Below are experts of layer 3 (counted from 0) of a mixture-of-experts language model. Rows are named router (the router's row for the expert), up (a neuron's input weights, with its number), down (a neuron's output weights, with its number) and show model dimensions 0-159. Each number is 128 + 32 x the weight over its row's rms, rounded and kept within 0 to 255. Numbers have three digits each.
After each expert's rows: "raises" lists some tokens whose logits its average output raises strongly, later layers aside. This comes from a sample of Wikipedia text that the model never trained on.

# expert 46
router:162094143133066109108199121131102107180159143131108100139129108159098134088126076131090111092177081123113070092159131110124118081084106150118175155125071077184174161136179111125137109132089091148175129163066118102203185088147153108115134144109106165102157108088165152105106188161152070150094138146125141150166104170146136110139086126084158121111073093190135110078155125136152166117121178156129109174140106142106102157141096128106149048124116165129117065151104153089172199117150124
up7:126105135094162111143143054093135130111076057206139153139097097119149119149142116116178122145081202101107114131159153084144181158134124089112140185138127081163123081078132117171074118183128164104138076153133115119146182119154130109160114143109071129064209118095161147118118100094156177137132164172168138100112148121166112114100097108061074122094128134127049159135167139099089116176161115103116149138172168144091190140137127147107188106136162136154116148121110112146153131045140135
down7:109109141151120081147154100168070113176123140087061127184101141136104138094130036125088099111117144126141128141155164129130114141149100115114142134146074094156090155209152131117114143168163136064133133158120123088143163158071131099150128107124110122113164128133193155166090110117167145097127120088149112109184148150149150155110093164094191114102145074150105100075082156144137152108114173152137186084124075133102112197086109143137169098113132159058049115090124097105169168139210096
up8:176135144138154115132167147109102194112185152184181149091162084111097103083117163142132125126157125122114160138106116124125143093080117156119133122115173103106103087055111123180133118173115188150154143161149140120101116139118117040081121121135144139154119143132161100138194068161106120142155125046146079081155136171152156057149106150109151125116094167123208126077138062073178136180141108082112139151075162094120081137152184112112182164090089181161123121134109097115131108109124128
down8:115074160123098173108120188091151072141140132095174130113150154083165113154126143111126129103125107113137110072097131117162169145113140132139191061149095098211121149149156159159124091150066152131193118146083128198114153041142087144094152128163123148110121143119074126073133139152105112175138149110076113157097118140151131187185153107101118124173161163187113166119068176168067054133166135130151138142156133094156168151122126135109106177142120140129175154146106102124105183180087152
raises: "st", "rough", "mic", "mm", "ding"

# expert 23
router:159091073113125186182095110186123138082135147140136098171099143110194096176113094065173126123079126135115139092129128106144154099098123158148149083071155140087073120136073101117102060122098129145029117151104157098134135112145132161067071171141127149080152094105100117152134175129152096091149137180107171119090085068213116100143138127161097154088188134115117084170156128122126141074091108118113127080128134151136143082120157132099111133157156077129135104151199112139159112121102125
up1:161156143134096070142182155179155109152130113154186165112069097103183161091124130100157109117139101156137129072080102088143150105119113153160143125122114143134172123086104155126095161149125124114157151135138109153113145136144107089107121181081130086106193138147012145185146124125136108098131107119149108093078140144084135124157110137114129110089066096120147080164071170160144103141157098112112181099118142136080144094096225103139143095124074093152070102091129139137181135048069105
down1:117141122095159108167064086133146145140201161164103087109180126126128158116063152113094103146119123129129082165122134152069065178112144063155164150122125135111145152119069139085093130151122185170089118125022082148136110139091210171149163124152145124075102113159175083122054158165150108135113174104102145139128115069177160170128152126156148130215167152161125130088125146148120107141144138155120104094093127130089109149165125175135169116160165162111124160147096105101083109137122111
up2:120068124136114163147142025066149100106115135166143157142097099080097188135109103180102140114093100149141093123121073117134185143090161112147122103108166101116111162185084138111115115168132149112128102145139147166137126110118119104136088125106143190103141105108159125167169154119166174129125164120094162109110181155118127108107136183167156096078110057096165082145110147156088099128073186119120132125126123132086188114095187104181116166080105057166103149138132205127112064168116083
down2:099095127137166095177050093110128143118114117102151074094166096193103166102113133090154102073139169119138073115075138173141121092162108083175156176124061106113122117103118100082122118104138136109134176166168138119133131133166105096118163150166142181080132129103085176117126154102114129090204097129098087133117116073074118155181066123134078128182079128087157136132114145129081091138134161125124113094170170097082089062160160121127084089140108161153102123083107146114129196146173152
raises: "igan", "room", "assi", " Average", " average", " GF"

# expert 10
router:145105136137132087061100149142085191090172136102109066185128165177081177129085110131085086105163152174106085117126152183121085137127138105117131140145075110117097142186182110072128117133110121190196158158123130112131093110115130100154128172143129083111089118133139155131076104179130144071123063111111104157108144132104143107172108094093120152172097115146152115069118156186095154097092175175136121084129135132108088100120196161099155136162114212114113062109148127092123138112188128
up0:074126088153148131122117136157156146130122094129115130097071110136192123140152135142088130089091214145138154134095129085119166134159173205118071120156131175136105161125148162080085147122102128118110126096066128147059133117142132117018176126122157141097173119109103148151127113149146117102122155152124130126037092145175175101116074113128076093153094107156130136087086126157110091116088109148115135118153176077113096114087200127158180116081081182121176157158159178148121136130172126
down0:146137114031113130121126115085112127103121153111122166099220122096113104092097141086104123148187100107126105131109090167227151128110116038123133107135114109111147122133130092153137085126140131101161142122155064134147162101127101095139102104166075136157172187136141074122159072114103159125111071065127077123192079092064084068128134112111124179069151129148153135104164143127084116102149110091134109128079063149092140119156110145134138155134113077115105116132131131122140210113168129
up1:073154151162192106094115118118128159145095120098142128148118122062138108167104125115136099185148150135115120163135128167085159053134158176128173143132122134079150131170150085113108141149115165122146147122206080114096124162132148159163108140122186185169150191074145137114117094108075124073192145108172138170124133130154143087069094089129124091097076095054126152073159119089106126135112093112112046110143136134104119147176173117136153092140053103151108139110145141097120168103045126
down1:151180121114167077123172160129112138158145090142165092101203055169093121108085096186085186141124104142134140144148129130143095183124115132092127169134125099202129113118101133093135108189138105082123093127150138121107144134170176117160118124061089140077165095122180130089158102185097086113143099189105136158121105112134097137179104131129097112105225075127097174154161140094097159158140116139130142142108100095105087091140113117187115108137180072103096080172150118075128165111165098
raises: "back", "dom", "cap", "act"

# expert 43
router:086167190132153158105183105105130127158102111126170162107136151096133156150164167070163096069128177130182097111113146079118095137193179078130048144093145134136123129110124179103061148170108081126120110089117118145156143159145107118160118094034108116128185132120143126140149144107160103113129074110157126141153134123132076174099176140168158125135131166073091100170138068145142056147095134149139143106149181104111200086117125128171152075079139134172162133168079141126135099099092117
up3:122111125065120114119114135118112148120170108083152107131221105145108130115081094110167101141118126077190231106081137126109123119126093065158099122169124094121153111067075108119116122124116127077167143107111118129066170117164116155113079108146127099151142153157100158151078124112067110091188134068121168077114086124154068140181100155157186142074160127094100117131168196115157184129114125110161154136143140115129134118133149179111129140135127138175088143178168095118161086087058129
down3:158132089202131120118119108161138148128123125142112211119101080104108154138121134151170161099154072140102178118109209138119130130085228160114103116151119152127137124105185074139148124068172142118071076117189150170142125103111094153149101152155143166157109094089144179137209114136123068124125109127153114125104106118104141129054143147092183145142135146194089132152124140080132077156129156084122143141105200138073123179165133100141116179075069119127127130104131117119099163113178124
up4:133075108151122090128111096100111106083116187135136143137113119092105138163088100095159155126098098144185119150078140092137149140136110085112087139173120113135168112186125132089119107153154122120103168096105141157117142166176127107103100116102106108071173108108117043129178143167179071171119114090159156088042146119177137101147094151130184192082137115148101146155144091103098121080083186104150116091220121151156170056135109127210111135125169104156166115146110122085164150139120096
down4:084134156078232070181138160111090170117089083163104161155103139108162121075139159140147139110158119129116116123118185139172105077190154121123093118118105076115184156120110172138210139118146101096125101183132143101128108060076119083079127118166183125178084148154182124120132077113094154191113148151103146152158131076101118128098116151065088126147100132157126091138148185138126118107104108135147103100075122144162136171167112163073201141120110136105159147108104109160116145126160153
raises: " ", "fer", " the", "iti", " a"

# expert 47
router:193105064142131131150163132129129099114130148168116117127119114153135067131164162115124147114150130156113084088192062112100121127086116085131159140104143121139098146155119053173164098124059112142124176159123169119106219096178116183087163147106069143148116130115132107169127106164093103152132121157108141144103154095098138113104170132180139157138095121187172082150158113171116139080038050089108108117108126118144141127153126149060113132155055091114114119196144104152156125189127156
up1:146159153119101150112140103136122123148114124195097134181172096146144147109186146132143128121133167123096112078148093182069132115122126203080159149121109094143185116089129161124118140101098108145160057134102120130092164124102150082167129067076108156091131142089087108176155120113140101168161199174160164142148108120120109127190100138110095133130148126092111072139132111081113117161120093111138242118147173134144146144148208154147141130117151164114087227072103088116174140123100109
down1:140147114138100145159140202126075088097110083144179156112170111102159109160169125157140149095135150082155136140147133086195124123154146119115129105162148103069151134086072146192187117126156145080112040108081136129120129150110016155145142086112154117185117107102182122084131115102122085125134142137112129151114136116095133089145146111121087148131176121133131160163105101101091137167093156097150149108125117130126091102111135094091104114097226123121181101100110159054148122144030161
up2:104100117137107174074181124114110169075128154093118116138126104108123144106120163142118081092068132089172189171093181147103124084182169167114107123126125133158111139195122078127076127092110159151091151117122084181052149178100126165078096096142168095131127142112183173132159183085133162076115133142038158132108147102100095098136096119149140095144146156120108090084163118129119125162134122143180103076136156079123131089154150136160153098152039068144132117138082113127122168178124105
down2:128121121167082091105123104069094147147146147107130140105104140155087117097158138176097114118074077155182084129169101155136169174113154164108223122175126060132165137106113164111118128126096152104104089122120124160134092135137139114108106096094128088128055124131197061165058151179119155112121139113153131070173161111151109167074112124140172112113133153123125172143123095147165122044136067089119171180126104117099125110132163143134113161072121193161183105082173151110115172091147125
raises: "shaped", "aunt", "ware"

# expert 19
router:087110126132117147110153165096087144105163182134136131085111140148089128139103089153136045165158140097113130120103165162144123148183070146134159145148067104160147145134138109118174128089149105085181160184152130063126099104152155178115169161147127095155172092121113151122091132150109114105117073077132109143186167150071059125137179110086147123161041117148118086123099116150098170083108102173167094123178124136175149164117089086133133185181170198145112077098138066119139121140138120
up1:107163130055058133068087173135154137190083113142171165119098188144155154093105122153120102095147164155098143117135130122186135174091082163072129132119116112126147155090148119125070125165134117121183101071204172108142104148130177087158182121114108131171125139207163129161120147156110154184114125095092175109097139155089149125149134126109072131105194149118113107152114151146125108196173092110146166101141151156101140129089189105161160151159122104182133124092139179169106103147113183
down1:082097073184121145071116072147093148091141142102098124121200135159159096207111086103112148103183107097145100087134126129140071120118172079108130091142175114125105161163162136148139124070147121153072087164106111138169147117156176156144107160113137150119093093113080114102167150139069097102097138151113142131164147177172148151125135063160139135138139197125103165177101057132135114071071142172089104157120081107152163141140120148117074183132076158072093151108116122087118149159167118
up2:123151096062077138124112164133173108173086136110135185098100126097190162143120091113151133116161105117118149095120166101181127149128116151103144109089124099144134141083171119106132162172110115096154114088175125146169065129198201108104126114062096078091180129156031136127113167164102108123143140116151149086085130123179158194131125124146129140100125115124092160114135126145169086169173119123147050164184109219122145105157154114179172175135143110074135157140100112104138140167145161
down2:090147139159160131097097159126127119107191076159087089187205149133182145140114104106166146089149167103160160117132131112178108075137105125091169116147084069158081164120144132111116106090169115192090195202135145167144149113141167142175109131136132157120075127111110193118140143140169104115193167137029181121129091171098107134147107097129150150202158196119135066150124109128110166110094141158103144171142109124142143175095098112123076115126130154118089125091121151131094150097132118
raises: "borough", "aceae", " Apps", " ±%"

# expert 1
router:093140114096071064121146142113140089091079100164157123112108154054109152120119146171092096056167212151147199181087160172139153129161140173110134132113097076118152151134132093162116158082108164118129123102113113095166122153074147133120137149118114112087105143206153102117096172141108124183108107084177132110131112175096095150206149092081124084185110117118145133115061168129094179085115103152104191131180088170104160139136097129093109154131095085151103153102111104109154126146119136
up6:128160131129155142133127080058198158176143136119110122126115058127142087054182117149069144101138114164121098101146138135157160154106134168133118162121138128116138150047169160140110136108121153152169117040149138120086101097173108138133137112138147126150129144163123141167179156156097039143043147133112130104108061174131155107097098106084121117102128175098140116161094130129180138165109124102152183100136102105124142110120129116113148165172121077103057193171105094054131091124072155
down6:158131126171103162162168119080153120095139117104125127120108178116136161077095096170105152207080162170113143171162088128105113156161024136128216105166129072118124154130118140088145166103177179132147138164078149129147122116116132152128149140111121156094225089099188127138092176073123148063140076137146107141128099143085145136111133130137184103054122158173091095083110136139118125100130143144119126121098112146141174124118111123128126098104112153195084082063158106105139187117129128
up7:121136065148151123177113071103109146116100125150111115163121177159165095152167108133121130122102078136114146134098100148222127206094094050173083127077117150051129194153081144080124178128195144128123087152125149205111105194088165132179147116132132100133093090115161168130125113063133193124101114158145121160120118131126167136121122137118143163129119157066086102112174096134122118129111154153197143171108134110124101098144111127102116154093089152148154112116206132135083100161153134
down7:103099127058137169071136177146146113157107129136104163160107171101029142156145172123081130134098115088172092159085119094064159088161150121138145158141130065159154128097132077088103117084063152148197121163136140169110151107120166163170093067130112114084106102186105114139118164123171072159062140082155128110166152046096122125168149107137143125105076147179149117142184121115073111132109132133081091132114125116152118088103127128139133107122142086146121137142067103148159153090164164
raises: "ler", "by", "acy", " today"

# expert 2
router:146147103147191109203159092103119132096130114168122164172118116093168126137157167154188137158136076132078129143205090143123176110096103170145164106120142147138129125127158102178164129107158109141154117113150192124133078103113172100169134144128094072086199162128050115107153089162124127156123229160144138141143133096106141137177132103095132130128131148084191128170101144115123105103214112101112146101132141138124147106124154097149156161086178102133073115091163146136067103142043151
up3:150116095088128113141120172203134135150125181192148160114169140160170120068165095086106080071111175122109179070147164151065211118151166096133108095119134090132115083084167121112121129144086161109134106164134131151100156129144085126167104182053152142136118201131102130109100117145077145088148128180136128096181100106142110134089132129100104133149152135110142177123089180076153131151107121094060128127062101079134144152118149141107168113054122165101171111137151157149120152179161121
down3:060160165134206077175098160096136137157165151111185163118067079153124127142165129114095096115151070112117064164099146193160140136164089110132131142100127112124162143202154140116071083128144107171144113148107096161108120140105170106168112104143116120097043109115089177099103130147097121155084205123108104155079133171094155147182168066137173117156122083135173102119175116116129160135129126132114113124132082116160144155190101121135145147098089148101121189087117154147133110147156195
up4:128161108127106154127115087124147090132098166105137131107207105104121098121196182124147088133100098142147081088137105137079135099174143122116136080075149142101193082129150179144139136164126145154157135105111186189092104148095166091097177114148110187153158196157166144196119141115131145105155146076106128101079131148114149146158136138103107088113143101075158070166078119079162081147135095087128149151075180121128162101074134083176141132120088023102151124147076139131109125133120109
down4:157160170132104105196140154114108100066154149064108127115078151124154073100125131118147131111166106105128171088139074113126081130060118160169169147182108181107158177167077141100071094094136060112129120157150115148168132096128121135165115135169162109106158069130134122103134171161147116192142071111102173119156112091114155099146143078142115146081117132097087148143115163119090108180122127173120106168139087111137108160174033155115103057159178160133148121110136092175131083103134083
raises: "rated", "board", " temperature"